Below are experts of layer 5 (counted from 0) of a mixture-of-experts language model. Rows are named router (the router's row for the expert), up (a neuron's input weights, with its number) and show model dimensions 128-191. Each number is 200 + 20 x the weight over its row's rms, rounded and kept within 0 to 999.
After each expert's rows: a language model's description of what the expert responds to. This comes from a sample of Wikipedia text that the model never trained on.

# expert 14
router,210,195,173,189,225,216,196,205,215,188,193,209,195,200,223,225,209,235,165,182,182,222,188,203,199,186,186,190,172,217,176,194,204,229,228,208,210,199,182,197,196,237,225,205,214,189,206,205,243,226,252,189,224,198,226,221,177,218,204,215,191,200,200,214
up1,193,217,184,189,175,167,222,195,215,214,221,185,175,248,180,212,178,214,181,196,202,214,209,226,201,197,200,203,174,167,215,209,218,186,188,195,181,199,217,205,239,194,200,206,210,197,141,209,207,207,208,208,183,186,215,184,187,235,174,180,188,169,191,202
What it handles: Copulas and passive verbs. Forms of be and the verbs or participles that follow them in descriptive sentences, such as was, is, been, set, believed, located, born.

# expert 24
router,226,188,217,187,197,187,192,213,221,168,155,177,176,174,217,218,223,185,185,171,211,212,186,183,195,219,196,178,204,186,194,225,198,220,221,207,184,182,175,202,224,199,203,211,176,200,224,183,200,208,202,194,198,200,221,219,187,198,206,188,223,208,188,235
up0,193,193,187,165,193,190,218,184,221,194,224,186,205,186,197,206,220,215,209,183,192,212,186,156,161,180,183,208,215,216,184,182,180,219,224,165,162,187,205,185,216,231,230,206,229,192,196,190,219,205,245,208,182,202,181,183,185,213,200,199,228,177,197,188
What it handles: Word-internal fragments. Short letter fragments starting or inside split words, often after hyphens or spaces, such as St, c, ch(ecker), st(ood), Dr.

# expert 27
router,193,182,161,183,204,218,188,171,212,164,169,187,173,200,235,209,170,179,195,204,208,201,173,180,247,228,204,198,205,211,167,246,212,210,196,223,192,196,187,182,217,200,223,205,169,223,229,213,198,185,216,164,202,202,218,204,180,192,214,215,217,210,174,225
up0,204,172,214,194,237,226,219,182,210,202,183,182,199,156,204,237,219,198,221,186,204,199,204,206,211,184,182,198,175,201,193,218,186,187,181,213,239,182,192,205,233,228,171,170,169,186,209,208,185,233,205,181,213,219,184,229,231,226,167,234,207,236,193,220
What it handles: Creative work nouns. Nouns for works and events after the, a year, or possessive, such as film, album, novel, song, book, production.

# expert 31
router,216,187,198,175,197,198,154,159,223,174,202,197,179,207,241,212,207,200,185,192,184,202,181,219,206,205,178,180,203,182,187,218,196,206,184,201,193,194,200,175,228,190,217,204,159,199,227,213,222,200,222,214,206,222,199,191,194,174,208,199,184,179,197,225
up0,190,196,234,178,180,187,191,177,210,212,211,209,211,211,178,195,203,217,168,232,244,191,187,188,200,203,155,211,180,215,198,186,190,190,207,168,200,204,215,188,195,220,186,194,158,173,222,260,175,171,173,165,191,194,186,211,188,164,216,195,198,218,167,235
What it handles: Sentence and heading ends. Full stops ending sentences, closing quote-period combinations, and == or === marks closing section headings, such as See also ==.

# expert 7
router,212,193,195,220,193,182,178,182,211,204,200,205,187,181,197,215,210,211,188,188,193,209,185,174,225,203,173,215,185,174,196,205,214,218,183,239,187,211,175,170,208,212,195,221,197,203,182,196,206,192,205,191,204,201,225,195,169,162,225,207,229,171,213,212
up0,194,179,222,211,211,215,184,201,206,173,207,220,156,207,184,172,182,178,220,180,196,202,209,176,207,184,198,203,211,183,225,174,172,223,191,184,226,217,173,190,208,197,161,216,186,223,192,191,193,207,190,203,200,209,199,215,191,210,203,234,218,220,178,191
What it handles: Numbers in tables. Numeric values in table cells, sports statistics and scores, often after a pipe or colon: 8 REC, W 62–57, 2:57 (J. Wayne).

# expert 0
router,206,192,168,169,220,205,200,194,219,168,177,195,185,170,198,207,170,195,185,175,204,203,196,172,220,191,199,187,204,205,180,215,174,188,216,228,190,186,183,190,228,219,198,205,173,195,239,207,218,195,222,160,223,214,216,206,171,213,199,226,219,205,205,251
up0,204,231,175,190,181,181,208,223,192,191,185,174,199,192,186,173,204,167,216,183,204,187,203,162,223,214,189,195,168,185,243,184,209,173,200,185,224,187,151,212,215,177,205,213,168,182,213,203,230,157,200,203,234,195,212,190,233,215,220,226,181,202,187,235
What it handles: General common nouns. Common nouns after determiners or possessives in running prose, often plural or abstract, such as life, government, forces, children, origin.

# expert 20
router,183,163,173,176,197,196,194,201,204,174,184,211,201,195,211,221,178,205,212,193,193,204,182,197,199,204,200,204,221,215,174,206,199,215,167,197,202,197,205,176,206,227,222,219,185,195,228,201,209,205,200,188,223,211,225,195,192,206,197,225,221,213,240,207
up0,187,205,229,179,219,233,191,201,198,201,200,211,189,222,224,181,152,209,191,203,181,188,195,175,207,168,204,200,194,148,178,179,222,224,203,210,190,226,209,184,202,218,205,175,187,220,229,194,205,219,219,210,171,209,213,185,215,199,210,203,217,204,185,225
What it handles: Clause-opening function words. Words opening sentences or clauses, such as The, This, which, that, when, but, where, often after a period, comma or of.

# expert 13
router,213,154,182,175,186,197,192,185,216,204,193,204,198,204,222,206,193,196,206,214,193,240,163,215,186,200,174,183,217,200,176,207,191,203,180,218,213,160,186,175,225,217,205,184,162,195,216,193,202,188,210,158,240,215,213,202,138,185,214,229,181,207,179,186
up0,216,214,219,177,202,205,195,213,207,192,174,236,176,193,213,192,205,194,173,215,211,218,175,207,157,185,179,183,171,175,250,212,177,181,172,230,206,205,195,186,182,214,237,203,213,201,196,232,201,192,197,176,192,205,181,178,161,210,225,185,193,199,192,209
What it handles: Conjunctions and list commas. Coordinating conjunctions and commas joining words or clauses in running prose: and, or, but, &, and commas in lists.

# expert 17
router,230,164,195,169,213,159,196,199,210,207,205,155,203,219,198,234,165,195,190,214,205,229,185,204,212,223,200,203,176,202,183,190,194,228,163,230,203,160,201,182,220,224,246,208,175,226,212,223,203,171,212,190,226,233,229,232,180,233,238,225,188,220,181,184
up1,197,190,207,199,199,214,201,228,208,215,178,203,199,205,174,174,207,216,230,208,204,220,179,217,208,174,191,191,212,178,236,204,236,214,204,249,197,187,192,205,188,203,219,185,199,199,209,211,219,191,202,199,245,195,196,204,163,197,204,194,233,238,245,180
What it handles: Location phrase commas. Commas and of that join place names and administrative units, such as Pittsburgh, Pennsylvania; state of Kerala; coast of France; also citation-name commas.

# expert 4
router,210,202,201,210,203,187,191,190,223,194,198,195,153,179,197,206,179,191,176,211,206,224,169,161,233,226,197,183,230,180,170,227,190,198,211,216,208,169,188,182,217,200,187,195,158,200,206,186,194,185,207,155,197,211,189,199,166,162,197,238,216,197,171,248
up0,221,187,190,201,164,191,198,173,206,206,206,188,156,189,193,208,199,189,196,191,217,206,184,192,218,240,200,189,191,259,213,197,166,202,222,196,233,212,184,241,228,204,219,198,215,159,205,201,177,181,213,182,224,199,182,189,255,190,202,214,185,144,211,243
What it handles: Institution name words. Words inside names of institutions, organizations and awards, such as University, School, American, National, Academy of Arts, United States.